Experts of a small language model: 9 layers.
Below are experts of layer 5 (counted from 0) of a mixture-of-experts language model. Rows are named router (the router's row for the expert), gate (a neuron's input weights, with its number), up (a neuron's input weights, with its number) and show model dimensions 0-127. Each number is 128 + 32 x the weight over its row's rms, rounded and kept within 0 to 255.
After each expert's rows: "mostly gets" lists some tokens that are sent to it at least half of the time. This comes from a sample of Wikipedia text that the model never trained on.

# expert 29
router [132 142  60 121 146 144 131 119 140 176 125 166  67 170 157  93 137  95  93 141 137  91 135  66  73 142 132 147 114  90  99  89 133 143 174 155  93 147 168  76 154 153 132 172 182 109 148 142 138 150 115 117 142 112 126 145  79 132  83 130  94  89 134 153 125 143 160 107 178 176  64 140 169  94 182 100 120 165 184 161 110 141 185  83 173 120 157 143  90 163 115 128 111  83 114  87 156 111  90 128 166 145 158 143 180  99 184  96 200 146 167 150 143 116  78  98 158  53 133 121 129  88 120 133 121 102 102 126]
gate0 [107  90 153 166 102 119 109  84 167 149  44 121  49 121 104  88  73 103 185 145 144  89 166 137 109 114  94 129 141 153 103 161 142  99 162  20 102 129 148 148 129 107 149 113 135 144 142 124 124 185 121 121 197 112  75 101 147 164  75 133 149 136 121 123 152 111 186 114 126 105 191 127 114  87 119 155 135 124  73 132  51 108 172 151 101 142 143 131 115 161 161 164 115 115 153 119  82 110 177 168  98 157 135 121 121  94  93 123 154 136 103  98 188  96 129 144  93 104  91 165 111 103 121 172 173 147 160 119]
up0 [100 172 110 153 112 177 159 148 182 121 137  55  96 129  99 107 105 145 156 102 168 114 137 129  83 105 124  95 129 182 118 100 164 114 129 151  55  88 132 125  96  98 158 134 153 117 121  85 186 123 177 140 117  73  91 101 140  92 104 147 166 140 127 184 137 127 113 142 119 145 184 152 180 154 157 145 170 119 145 131 204 169 128 143 128 173 111  92  90 174 158 164 160 123 114 107 135 144 163 178 152 172 124 161 126 101  89 153 119 119 219  70 130 110 176 124 185 131 184 174 147 104 104 122  97 156 119 168]
mostly gets: " II", "'", "’", " I", "—", " Mu"

# expert 14
router [107 133 118 176 189 172 155 135 104 100 152 127  80  87  55 105 138 152 202 107 102 120  68 101 157 106 146 140 149 135 105 164 129 100 135 119  93  88 124 114  75 132 158 161 108 123 107  73  99 138  62 164 103 100  63 127 112 127 149  94 125 150  66 137 152 194 117  94  86 149  79 132 153 143 131 163  64  69 109 146 172 129 115 125 141 118 140  97 111 143  99  94 159 179 107 153  95 134  97 133  42  89 120  97 126 122 142 173 121 150 143 113 110 133 111 124 134 173 202 154 109  74  96 160 114 136 156 148]
gate0 [104  62 202 163 140 162 127 163 127 152 141 152 133  99 125 132 126 186 143 137 144 136 179 162 145  55 167 117 160 155 177 149 131 110  62 127 102 139 112 129 139 129 127 130 139 113  93 114 115 120 109  95  89 171 119  90 165 174 107 149 126 131  86 135  80 163 165 152 127 164 183  74 204 146 137 138 119  85 130 119 118 128 146 131 127 160 132 115 105  86 152 152  76 171 177 150 159 142 117 218 114 174 178  53 176  69 169 148 130 117 155  82 122 103 121 143 159 111 118 131 107 130 151 133  80 131  73  83]
up0 [ 97 147 165 107 152 139 156 135 143 135 140 121  79 162 156 142 163 161 100 118 152  94 147 105 157 155 149 126 152  90 186 171  89  93 107 136 125  93 112 142  67 148 167 183 200 122  86 131  80 154 109 128 131 123 103 132 176 195 126 144 106 220  65 161 130 159 100 114 156 154 145  91  78 125 132 132  86  99  56 101 126 118 151 185 136  96 104  96 162  88 145 117 109 188  96  99 140 138 106 153 210 101 196 155 101 102 160 126  76 120 173 151 131  83 106 139  84 115 126 136 134 155 116 113 155 130 144 125]
mostly gets: " (18", "),", " (", "=", ")"

# expert 44
router [111 133 115 144 140  78 116 177 149 107 155 188  80  92 141 140 108 151  99 131 159 178 155 127 145 128 131 139  79 173 144 108 178 129 115 119 102 186  80  99 119 148 117 134 112 115  74 148 149 103 157 192  91  70 117  96 115 106  97 151 148 140 159 191 151 163  97 100 125  93 179 144 179  68  81  60 125 143 121 150  87 113  94  73 154  52 149  99 133 152 212 106 139 145 107 147 127 161 139 122 170 111  85 135  54 118 153 118 134  93 145 169 106  88 154 158 181 179 120 151 130 153 133 128 157 115 122 137]
gate0 [ 68  83 133 155 108  83 106 133 119 144 190 118  97 151 140 182 134 113 108 103 130 108 116  93 115 108  99  86 143 133 209 118  85 170  86 123 184  83 138 135 116 120 121 160 118  20 111 133 168 131 133 142  95 143 117 118 143 108  85 180 150 141 136 174 162 158  76  97 140 100 162 170 148 102 127 138 161 137 100 166 210 138 140 209  62 112 148 107 174  84 116 126 138 111 182 165 122 192 150 111 139 115 135 108 119  86 124 121  76 141 119 143 167 120 122 153 168 174 133 128 170 132 157 129 122 162  91 107]
up0 [170 125 108 132 142 107 122 107  78 133 191  68  86 208 130 154 128 110  89 123 139 141 142 131 105 134  63 207 119 131 172 120  83  86  64 159 175 141 163 110 108 139 123  67 173 152 127 144 112 153 107 146 119 103  93 161 186 123 156 104 134 116 141 157 153 115 181 128 137 133 109 189 135 106 165 153 132  97 142 117 104 153 141 130 118 103 133 123  79 143 145  72 121 148 125 161 174  63 129 126  99  92 112  89 102 143 130 126 182 103 118 229 161  69  91 101 163 153 148  92 102 138 146 130  90 165  76 136]
mostly gets: "c", "cc", "oc", " gene", " Mar", "ec"

# expert 45
router [140 167  96 114  59 113 103 158 141 129 178 161 150 172 188 145 104 152 155 133 119 155 129 108 147 100 131 194 132  86 116 126 146 180 148  87 165 200 147  96 141 120 104 154  80 203  79 125 190  82 147 100  76 167  83 162 131 130 134 163  75 151 175 106 186 123 140 109 168 126 119 156 122 144  73 110 156 133  80 143 119 175 165  84 155 143 157 171 113 121 171  73 122 125  92 134 168 170 120 133  75 113 129 141 144 173  97  97 110 142 126 150  95 102 147 129 190  87 133 149 155 112 131 119 100  86  87 112]
gate0 [246  84  87 113 121  79 101  82 127 100 100 185 108  94 128 123  92 130 100 104 153  96 129 149 163 120  88 160 106 152 146 165 145  95 113 143 151 124 151  90 137 176  99 165 117 114 152 168 146 154 160  66 115 149 176  92 102 181  79 146 163 174 179  82 166 114 143 151  53 109 168  81 165 105 118 103 128 105 140 105 151  96 147 154 109  89 126 134 100 107 168  88  98 152  90 134 119 114 163  94 196  82 130 113 148 150 126 135  58  75 117 146 147 126 115 131 104 154 154 133 134 131 149 150  84 151  85 119]
up0 [ 77 119 100  89  88 128 106  97 185 151 153 184 154 139 198 125 139  90 112  67 130 148 108 167 130 154 120 180 110 107 133 108  91  98 124 117 116 155 184 138  88  50 120 156 184 139 145 134 122  95 118 153 149  86  57  75 126 133 142 127 120 128 111 148 138 171 177 117 156 156  85 108  76 156 108 114  90 129 157 180 138 108 121 146 131 159  83 151 141 129 110 146 129 124 157 146  75 177  88 201 112  97 179 131 152 113 112 100 128 180 200 117 122 132 118 144 157  68  87 118  99 161 129 119  82 161 193 115]
mostly gets: " —", "_{", "ce", "′", " month", "qua"

# expert 5
router [153 101 163 116  77  59 149 128 119 106  87 132  99  78 112 153 129 101 136 135 114 112 118 119 154  98  83 144 180 118 159 142  98  77 117 125 105 161 141 135  59 155 165 107 139  61 142  64 199 165  68  74  61 117  86  84 145 131 183 141 126 122  56 166 129 159 159 167 163 105 118 128 174 148 126 167  88  93 149  82 166 106 139 171 100 174 134 103 140 124 116 135 147 125 107 167 138  97 129 161 154 160 124 114 147 135 168  89 127 114 101  60 146 158 128 161  97 129 155 129 125  98 171 203 102 137 104 137]
gate1 [ 59 122 142 122  88 129  58  83 128 117  96 195  90 141  67 123 121 104 140  92 166 142 144 112 111 138 172 113 134 158 100 107  93 146  96 189  33 200 146 145  94 174 140 123 138 124 143  57 135 172  65 113 103 123 176  99 128  60 133  91 111 101 153 123 118 129 112 165  95 117 116 143  95 162 148 104 131 136 105  62 161  62 106 117 148 107 143 119 162 126  80  63  81 172 125 151 145 111 120 164 120 143 167 118 124 142 112 126 139 120 202 161 152 142  96 132 138 139 121 155 119 112 106  96 160  85 140 124]
up1 [134 163 156 108 141 150 107  87 182 116 163  96  72 159 166 183  90  94  42 125 125 131  95 146 157 104 162 195 159  23 131 130 161 123 158 174 139  84  91 139  97 163 179 115 130 124 152 191 143  73 151 171 144 107  69 152 106  99 144 122 133 163 140 158 134 121 181 132 101 126 156  95  85 104  95 116  83 114 127 145 197 185 133 108 114 166 117 153 124 133 124 168 130 116 137 158 172 103 132  94 128 125 151 135 173  73 174 170 147 135  89 100  93  98  92 112 132 115 125 147 121 166 118 139 105 149 171 128]
mostly gets: "Personal", "JPL", " Born", "​", " Location", " politician"

# expert 31
router [ 97 132 203 105 170 111 102  76 128 130 112 149 108 126  95 175 171 103 133 158 155  95 104 111 133  97 195  97 191 151 140 148 106  90 130  86 200  92 182 176 133  97 148  88  71 102 200 141 100  98  94 142 114 197 156  95 146 166  74 164 162 173  82 122 138 174 125 115  95 107 120  82 151 152 166 130 120 160 133 123 128 154 142 147 135 164  82  90 145 158 101  91 148 136 146 104 160 124 100 115  86 141  84 155 110 105 123  79  77 115 124  94 139 117  90 143  76  99 110 100 108 159 138 185 109 153 149 151]
gate2 [161 131  59 132 166 111  67 146  68 142 126 118 112  82 137 124 103 192 120 129  98  57 126 142  51 106  90 171  99  82 102 166 107 113 166 141 137  88 142 179 127 124  70 114 154 121 109 124  96 187 118 157 145 124 163  62 106 143 133 104  95 156 195  91 149 126 132 147 120 117 166 186 124  85 121 120 159  86 129  89 129 153 158 122  84 127  65 207  99  94 123 142 132 113 160 167 123 168 102 117  90 136 100 135 138  90 122  85 146 102 130 141 106 149  84 105 188  89 133 181  93 124 110 135 137 144 160 164]
up2 [138  95 110 127 120 119 168  84 152 111 162  87 164 124  70 170 140 162 122 161  73 145 121 150 117 149 125 151  97 105 102 212 143 114 100 237  92  72 133 106  72  95 185  99 170 166 128 166  79 107 128 146  84 115 114 163 156 124 148  95  87 180 106 107 146 124 126 115  93 112 141  83 172 101 147 122 105 134 161  85 135 150 118 131 137 115 190 111 134  63 163  76 128 127 119 114 169 172 126 115 148 141 122 162 171 144 148 109 149 132 159 162 168  52 143 111 140 105 187 105 129 145  73 171 118 141 151 126]
mostly gets: " its", " their", " the", "The", " his", " The"

# expert 6
router [128 129 123 182 104 133 130 166 117 167 116 145 134  71 134 145 122 127 187 162 145 136 138 181 116 139 162 113 156 120 142 109  59 166 116 105 181 170 154 143  71 186 131  84 136 114 119 145 167  86  63  94 188 151 140 163 147 165 169 136 157 108 186 162 127 151 189 101 126 118  91  38 125 141 157 166 202 106 128  66 169 115 139 125 140 124 135 119 111 200 142 171 137 127 140 130 115 126 164 105 104 142 117 161 154 113 124 147 154 147 127  99 131 152 152 173 132 170  99  95 123 107  81 179  57 124 157  81]
gate0 [134  94 174 104  87 105 118 159 135 129 126 174 109 148 144 154 149 128 203  68 126 100 168 144 138  81  74 140 134 114 113 164 126 117  96 105 125 131 136 119  98 124 117 127  96 122 150 168 118 137 104  86  99 181 163 139 143 197 131  70 129  75 129 158 164 103 139 171 126 113 173  83 153 134 186 106 138 109  43  88  95  70  84 140  72 155  92 156 154 167 185  78 130 127  78 197 127 196 130 139 121 104  99  78 132 172  82 132 130 127 179 112  86 159 132 138 126 130 116  94 129 146 120  90 105  88 125  87]
up0 [ 63 191  60  65 161 135 109 146 137 101 135 125 165 137 113 135 134 155 157 137 106 128 127 122 129 119 119 111 115  82 105 117 157 169 202 118 170  85 183 115 102 140 132 149 165 114 154 165 136 117 176 150 165 118 135 146  89  96 115  98 143 100 137 122 150 116 144 111 176 134  88 198 131 144  85 139 148 119 165  90 203 161 135 163 145  48  78 112  63 161  94 140 117 123 126 109 170  80  55 121 125  89 124 119 156 140 170  84 126 129 108  80  75 140 145 157 156 164 167 187 128 186 113 163 121 124 147 142]
mostly gets: "|", "MPC", "±", "Career"

# expert 13
router [137  83 140  96 133 169 132 159 124  88 148  92 145 131 174 141 179 155 111 147 120 126 146 118 121 120 194 127 143 107 105 118 147 183 183 108 116 159 113 141 157 109 185 199 142 135 137 147 150 148 122 140 225  91 128 120 158 146 140  82 147 166  85 176 201  98  99 107 154 140 109 133 151  98 113  95 191 164 168 149 141 149 127 141 181  99 143 143 133 161 119 169 152 114 153 116 175 149 130 152 170 161 138 168  95 168  77 160 113 130 135 208 139  79  87 129 105 156 137  79  82 197  86  94 176 141 135 112]
gate0 [146 126 135 172 195 125 124 138 158 119 119  83  93 106 123 149 161 102 102 128 111 150 178 139 131  62 151 120 131 115 223 143 134 139 157 107 119 147 118 152 101  96 157 112  70 157 151  93 116  79 115  90 147 147 187 120 127 130 107 167  98 131 105 124 116 110 193 128  87  80 134  81 131 187 132 134 115 143 103 114 131 100 129 124 115  50 102  99  86 139 120 153 164 112 183 193  97 134 141 150 112 153 154 120 129 177 141 127  96 151  90 124 124 120 133 208 139  48 151  84 126 199 156 128  68  85  99 188]
up0 [130  48 131  30 157 102 134  89 102 142 162 142 139 153 148 137 134  61 134 109 117 109 168 151  90 148 136 127 167  66 168 109 109 110 103 167 145  74 127 111 153 112 143 102 154  69  91 125  96 116 117 114 127 120  75  90 158 135  83 162  50 201 156 130  97  75 134  94 178 144 136 155  99  68 188 109 164 129 137 104 139 130 136 113 127 118 139 154  89 127 187 121 158 122 136  96 107 106  89 117 142 142 127 110 178  78 121 169 112 141 187 112 134 140 127 104  78 136  87 185 137 102 121  67 148 158 132 107]
mostly gets: " as", " than", " and", " As", " like", " including"

# expert 12
router [160  91 175  72 130 133 163 165 161 113  83 118 163 163 124 171 113  88 153 127 130 121 178 105 136 170  77 111 111 110 144 185 118 141  50 129 156 108  75 105  80  81 127 141 162 121 127 129 109  54 138  91 107  66 183 124 137 128 117 130 111  95 168  77  95 153 123 160 151 164 135 154 105 134 135 158 110 178 107 158  62 129 119 143  82 178 117 147 122 108 139  98  61  94  84 112 160 141  94 119  72  98 148 110 160  85 129  98 122 163 161  97  68 110 129  97 160  84 106 131  84 153 126 112 113 164 160  72]
gate1 [169 139 145 147 103 132 101 126 135 135 132 115 116 186 130 168 145 100 174 158 160 112 164 132 137  76 167 173 136 179  77 174 109  90  98 160 167 133 110 190 108 112 194 133 161  90 180 104 105  98 135 123  95  83 139 101 126  53  93 119 186 121 120 117 118 107 158 125  49 104 185  65 163 113 175 166 101 139 119 151 124 107 158 168  90 105 122 117 224 100  83 153 156 129  99 136 112  99 157 161 120 157 142  87 143 174 145 144 122 103 143 158 126 108  74 100 204 122 132  91  93 107 134 128 124 133 127 135]
up1 [141 101 151 127 125 129 197 116 173 143  77  99 120  77 193  87 180 136 144 163 129  71 122  88 160 178 152 134 105 117 123 118 172 116 107 132 100 104 117 108  99 157 137  72 153 126  93  90 139 127 135 143  67 126 167 113 150  74 141  72 125  99 144 130 103  95 154 128 125 127 128 231 100 101 156  94 113 133 138 123 157 133 158 147 119 160 147 135  92 127 121  86 158 111 156 144 121 187 141  94 161 184 107 168 147 101  55 157 121 160 118  79 136 116 162 125  99 196  84 155 122 123  93  95 186  72 115  66]
mostly gets: " based", "il", "und"

# expert 46
router [140  76 153  80 125 121 160  76  93 172 172 107 183  89 112 197 193 165 116 111 147 104 103 113 129  94  56  98 135 150 161 127 173  94 123  98 178 141 112 114 164 158 113  81 113 159 143 101 108  78 108 122 134 148 119 163 151 138 118 137 149 102  88 108  95 101 160  94 122  95  92 154 119 157 136 115 107 119 120 177 133 133  70 145 155 150 149 106  94 144  99 129 113 106 126 116 152 133 189 167 171 164 131 137  84 193 142 171 166  87  52 155 161  78 123 140 119 137  79 109  27 159 163 132 127 122 103 138]
gate1 [114  70  94 145 114 189 155 115  87 160 126 140 141 158  84 133 130  88 168 134 131 142  95  75  92 139 155 109 145  72 131 117 115 152 120  55  81 146 167 192 147 113 129 173  89 108 162 158 147 142 109 182 110  99  98  58  59 130  98 163 180 132 151  98 142 164  55 146 165 136 162 136 171 109  75 125 106 103 126  99  90  60 140 161  95 137 146 160 111 120 185 131 150 107 100 133 127 132 124 110 107 100  93 128 157 147 150 117 177 121  95 143  50 127 121 147 141  43 106 115 127 128 121 154 176  96 133 101]
up1 [132 100 175 100 125 126 114 123 154  77 156  98 124 100 164 156 138 143 163 149 190 153 188 117 194  88 142 140 110 134 164 108  97 112 121 150 146 163  99 122 131 215 220  95 153 121 103  73 215  92 204  97 116  88 139 137 167 150 200 160 137  97 121 144  98 104 148 157 170  88  46 132 146 141 152 145 125 129 178 144 155 156 115 168 120 148 103 107 148 145  70 103 147 132  89 119 132 145 134 147 132 137 159 130 170 132 109 147 110 139 154 106 179  69 176 126 154 113 115 110 121 106 112 147 113  79 125 137]
mostly gets: " on", "On", "ing", "ning", "ating", "With"

# expert 17
router [153 173 113  94  96  97 120 162 146 148 145 166 124 131 135  80 102 160 139  72  80 126  77  78 101 168  96 174 133  96  96 165 106  97 138 133 124 165 133  90 102  59  87 153 126 173 129  87 112 112  67  87 146 137  68 178 141 104 130 123 110 188 165 168  92 122 153 104 158 153 140  96 142 164 126 101 123  90 146 189 153 139 122 145 122 123 154 124 187 137 113  98  58 118 140  95 140 109  68 162 138  72 147 134 128 112 130 121 164 129 174 155 110 202 125 130 179 111 199  64  96 112 136 175 101 133 121 158]
gate1 [ 83 144 155 123 115  97 139  92 116 117 175 142 119 115 103 145 177  68  79 101 158 120 162  74 130  77 153 159 115 111 135 204 114 143 116 126 191 131 212 136 140 140 131 120 162  87 194 140 114  75 119 117 164 115 153 130 122 131 165 148  92 161 120 134 124  46 139 122  96  83 104 126 139  80 175 164 120  80 174 134 149 136 161 109  97 107 163 102 148 117 136  64 101 125  72 164 117 132 103  67 102 141 132  82 111 164 151 132 160  61 120 122 131  47 130 103 139 167 134 180 109 178 133 100 123 153  95 137]
up1 [207 153 102 165 176  80 157 126 150  96 155 115  97 111 133 126 135 131 119 171 154 155  94 125 106 116 124 163 129 138 137 105 121 112 154 123 181 152 128 159 128 148 128  82 180  96 100 223 192 175  89 132  80 112 174 138 173 129 129 118 108 138 110 116  90 110 156 121 105 138 143 169 102 136 136 101 167 141 131 156 161 175 204 205 126  92 108 168 131  47 103 136 114 134 153 137 122 147 105  92 139  92 184 130  68 149 138 143 177 124 136  86 150 118 122 161 135 102 192  75 155  84 138 180 142 172 105 115]
mostly gets: " Center", " Association", " Office", " School", " Museum", " University"

# expert 16
router [142 118 175  81 120  80  95 140 125 172 101  99 126 165 118 191 129 108 111 108 115 126 111 154 175 119 206 100  97  84 167  91  47  87  98 103 170 103 161 166  48 124 111  71  70 131 207 149 133 110 127 133 124 133 157 135 115 124  95 172 136 138 109 140  97 130 122  95 154 103 112 131 123 148 117 102 130 103 113 152 129 143 147 153 137 141 100 127 126  56 109 183 156 121 155 132 115  98  94 133  55 173 151 138 109 164  98 161  89 140  97 129 130 195  74 133 148  88 113 121 173 117 171 145  76 149 126 194]
gate0 [109 118  97 127 123 141 169 146 122  90 123 122 105 107  85  94  94 107 112 133 117 132 106 112 130  92 160  76  95 133 118 129 124 121 186 138 145 110 106 104 161  96  91 106 142 180 165 138 116 121 135 166 117  70 107  82 135 186  97 130 136 137  64 100 194 215 102 157  82 103  95 135 109 157 104 120 230 124 149 160 184 138 147 126 131 149 111 175 111 118 189 165 103 126 140  91 117  92 162 118 117  62 141 140 171 134 109 137  31 134 183 140 122 174 172 155 149 113 129 101  87 121 136  87 180 167 121 154]
up0 [ 87 125 154 109  89 144 153 114 104 161 135 157 111 154 114  99 175  39 100 144 146 152 129 149 148 184  99 140 112 157 101 179 136  67 178 159  55 103  99 130 104 132 116 139 133 101 152 114 126 140 106 153 128 126 152 168 163  59  92 178 148 104 109 154 111 116  73 121 173 143 114 149 133 137 166 138 116 148  50 104  91 193  88 147 160 193 113 151 142 145 128 128 174 126 120 104  83 146 138 148 186 107  89 130 135 180  51 147 125 151 126 123 136  89 164 150 117 113 155  96 115 170 166  66 176  94 117 174]
mostly gets: " one", " three", " many", " two", " some", " other"

# expert 22
router [159 168 162 111 133 142 116  94 104  80 152 140 177 130 129 190  91  91 117 171 100 100 144 122 216 131 107 196  92 150 167 178 132 115  82 200 107  78 133 124 111 147 125 123  98  66 124 165 116 154 180 160 123 109 187 106  52  90 175  96 141 126 158 158  66  97 130 144 134 121 160 159 178 100  92 125 117 112  99 122 131 131 135 139  74 124  85  98 113 120 149  97 149 197 131 138 128  91 129 111 125 151  77 137  76 162 153 138  93 136 192 120 120  93 159 129 119 192  97 138 107 148  97 139 147 140 102 104]
gate1 [121  75 160 182 158 101 117  66 134 165 139  80  99 118 111 146 128 145 156 149  97 133 132 136 118 158 118 113 146  83 110 114 167  82 136 109  92 136 110 117 101 189 166  60 109 145 101 145 161  73 108 190 151  92 106 103 114 150 111 161 191 135 125 168 156 165 159 107  99 147 112 202 151 130 102  99 174 101 177 119 131 121 148 126 159 156  78 125 155 113 185  55 152  95 140 103  45 155 177  93 127 206 111 137 161 115 139 184  84 117 124  76 114 137 176 139 143 114 126 137 168  90 101 127 139 114 133 102]
up1 [ 63 127 166 130 108 103  73 136 139  87  66  95 163  98 146 106 129 176 107 120 145 134 113 173 111 134 157 123 103 160  95 147 121  99 139 127 172  89 131 116  80  79 123 145 136 132  80  97 177  84 112  98 123 166 133 131 126 120 172 198 120 161 112 141 104 141  77 103  53 125  51 137  76  93 154 151  75 141 131 143 112 117  87 152 162 110 112 143 133 133  86 190 154  82 107 101 154 153  48 129 151 122  96 114 163 105 134 133 169 140 129 133 152 205  99 145  89 116  82 159  90 130 167 110  97 145 152 198]
mostly gets: "ñ", "rect", "gue"

# expert 7
router [ 84 123 105  68 105 189 133 133 183 106 165 163 182 120 121 136 162 166  92 129 132  91 143 184 104 158 151 157 152 168  82 122 108 169  76 144 123 150 144  88 111 109 145  99 166 122  96  90 144 147 180 101 142  87 131 112 112 171 163 114  85  87 169 110  80 107  78  70 136 128 109 155 121 180  96 143 140 177 158 110  83 132 152 128 169  78 150 164 121 122  99 117 178 104 139 144 155 162 108 193 143 101  74 149 175 140 122  92 135 121 177 137 166 149 124 142 142  74  70 131  71 146 127 107 119 144 152  50]
gate0 [171 122 115 124 111 141  82 117 138 115  95 176 128 152 137 144  88 123 152  76 119 119  68 110 166 122 134 150 120 143 110 106 140 150 147 148 108 134 123 129 142 106 149 195 142 119 114 100  96  66 133 126 137  80 113 136 120 113 110 147 156 111 134  54 118 163 160 154 119  97 184 111  71 179 183 154 116 104 149 102 157 142  79 101  87 131  74 106 192 124 143 113  93  98  72 125 124 150 116 154 160 109 199  41 131 125 193  92 108  68 120  63 165 168  96 131  87  95 142  53 149 164 155 105 139 165 134  85]
up0 [158 130 133 142  98 109 140 156 129 168  78 134 122 161 159  63 103  98 102 148 101 178  74 114 117 110 255 117 117 146 168 111  83 162 148 109 116  94 106 147 155 149 131 173 119 135 162 148 117  99 114 171 136 128 108 175 119 109 100 167 106 136 140  77 172 158 167 213 146  89  95  62 158 158 158 131 152 130 161 162 157 149 121  98 123 131 153 147 104  71 177 106 131  90 142 151  94 136  69 161 101 139 142 156 138 145 105  96 125 151 128 184 144 108 119 191 180 104  69 111 121 110 121 125 175 122 128 126]
mostly gets: "/", "T", " located", "&", "<"

# expert 42
router [100  81  63 150 154 149 138  92  70 173 145 139 179 168 112 140 150 133 136  85 116 102  86  75 126  93 127 116 116 127 165 132  60 177 143  95 141 153  90 138 168  96 159 102 162 187 162 144 156 124 147 124 118 156 141 148 152 117 100 129 181 109  89 133  95  70 143 200  87 106 157 102  78 177 150 166 140 125 140 113  95 150 158 138 108 104 138 109 182 150 126 117 110 101 130 155 115 129 191  85 134 143 137 154 169 124 132 163  78 135  52 165 105 185 153  89 105 150 132  95 158 114 174 157 161 104  76 188]
gate1 [107 110 135 156 123  61 109 141 139 149 124 173 181 148 130 160 103  62 164  75 118 118  81  83 139 148  82  83 124 151 131 129 123 170 139 118 171 148 119  80 156 155  66 103 176 131 126 129 141 125  94 104  69 144  64 139 150 125 132 133 144 166  98 132 177 106  99 137  68 126 174 102  78 116  94 136 117 158  56 101 153 129 113 115  93 136 154 171 173  75 193 111  83 142  98 113 123  54 121 140 141 129 135 123 149 128 165 146  77 181 104 118 144 157 106 181 167 145 139 123  96  95 131 132 212 178 130 135]
up1 [157 131 180 137 146 122 128 175 187 148 131 129 161 129  77 139 106 159 128  57 122 177  62 100 100 105  61 161 161 161 116 183 116 179  89 139  99 118  92  65 178  79 168 201 139 136  95  46 129 133 108  94  74 108 148 131 146 110 138  74 124 164  68 105 144 108 117 133 109  81  88  83 122 123 155 116 138 115 151 174  76 120  82 115 124 104 125 102 148  81 140 118 113 113 151 110 125 148 151 125 187 112 145 149 105 110 143 138 151  84 161 122 178 141 119  74 190 152 135 160 103 130 161 133 146  92 121 141]
mostly gets: " him", " into", " announced", " won", " began", " for"

# expert 8
router [112 139  89 134 128 111 156 125 144 151 115 144  79 173 120 120  85 146 109 103 214 136 158  91  51 163 106 132 106 113  87 122  92  89 110 172 159 186 127 152 132 107 139 138 156 182 161  88 123 176 127 109 112  75 155 138 127  95 141 104 133 157 160 157  90 113 150 148 176 162 106  92 167  78 170 107 158 127 180 113 163 158 173  84 130 161 105 127 151 171 134  87 127  69  80  87  96 114  92 136 129  68 167  96 159  91 146 137 139  87 116 183  88 117 105 160 172 129 156 160 125 108  77  75 122 178 173 133]
gate0 [109 126 149  77 122 135 124 137 119  87  68 135 110  35 103 112 127 193 156 160 122 124  97 146 167 120 132 118 112 132  84  90 157 109 122  98 151 117 133 111 131 173 113 136 110 105 121  60 160 102 114 154 100 109 132 117 164 102 163 144 103 155 101 110 193 187  38 138 121  55 122 109  92 120  86 143  79  90  91  76 107 149 131 150 102 107 115 132 151  89  90 147 176 165 124 139  89 127 192 161  57 121 200 148 143 183 137 145  57 152 143 101 112 108  86 101 129 142 144 108 105 120 128 139 145 115 145  74]
up0 [100 151 116 197 157 111  77 111 137 157 168 149  83 193 126 105 161 129 104 117  97  97 150 129 118 138 100 127 141 152 181 130 159 138  92 141 165 169 165 142 107 116 138 157 151 140 114 175 104 168  96  93 160 122  84 147  91 147 111 146 116 106 146 149  53 123 224 105  73 126 177 133 193  86 145  96 153 149 127 138 148  93 114  58 128 143 114 163 152 136 151 133  96 117 164 146 128  88  94 110 160 190  93 114 101 129 143 164 163 156 123 112 156 184 179 220 117 138  84 149 140 122  89 139 130 133 130 193]
mostly gets: " con", " per", " sub", " cover", " pro", " trans"

# expert 2
router [ 66  77 117 116 113 175  96 129 147 135  91 150 158  95 162 154 153 133 120 184 152 177 181 167 181 139 136  77 170 183  82 147 146 169 162 168  88 134 205  52 166 200 121  68 166 104 181 137 161 139 141 101 130 175 106 121 100 167 169 103 112 101 147 151 125  99 131 117 150 133  90 137 103 119 137 113 151  95 115 144  94 110 101 134 155  87 128  72 122 163  95  79 139 127  84 136  92 142 115 128  83 118 147 104 153 148 107 129  92 144 113 191 149 165  94 131 121 113  79  95 129 133 127 148 151  68 101  89]
gate1 [142 121 153 113  87 130 161 128 170  78 113 156 154 110  97 102 131 111 108 144 199 134  96  60 139  78 171 148 152 112 129 163  97 104 101 148  85  79 192 143 127 166 137 143 112 106 124 111 105 144 163  71 143 148 214 104 136  89 139 157 135 185  97  97 124  81 101 193 150  47 161 150 135 148 151 158  97 114 117 140 153 120 148 127  83 107 114 121 149 145 123 145 159 157 117 166 106 187 181 112 104 199 132 149 149 137 119 107 133  90 166 104 118  90  61 151 104  90 114 119 154 105 208 121 140 145  78 149]
up1 [ 87  77 105 137 116 119 126  77 189 169 139 158 181 135 175  64 163 104 122 142 111 111 137 184 123  76 123 155 130 135 111 150 196 127 121 140 130 155 125  84 167 127 116  97 161  74 181 149 153 103 100  88  90 135 126  94 126 111 122 159 118 152 148 154  70 149  94 170 127  96  72 101 117 151 116 127 137 109 218 159 103 152 131 104 115 151 116 161 132  27 175 140  70 149 143  86 124 143 139  88  94 164 111 178 102 164 113 147 197 113 133  86 202 152 139 160 124 128 122 117 136 100 101 119 131 145 127 101]
mostly gets: " \"", "“", " $", "£", "===="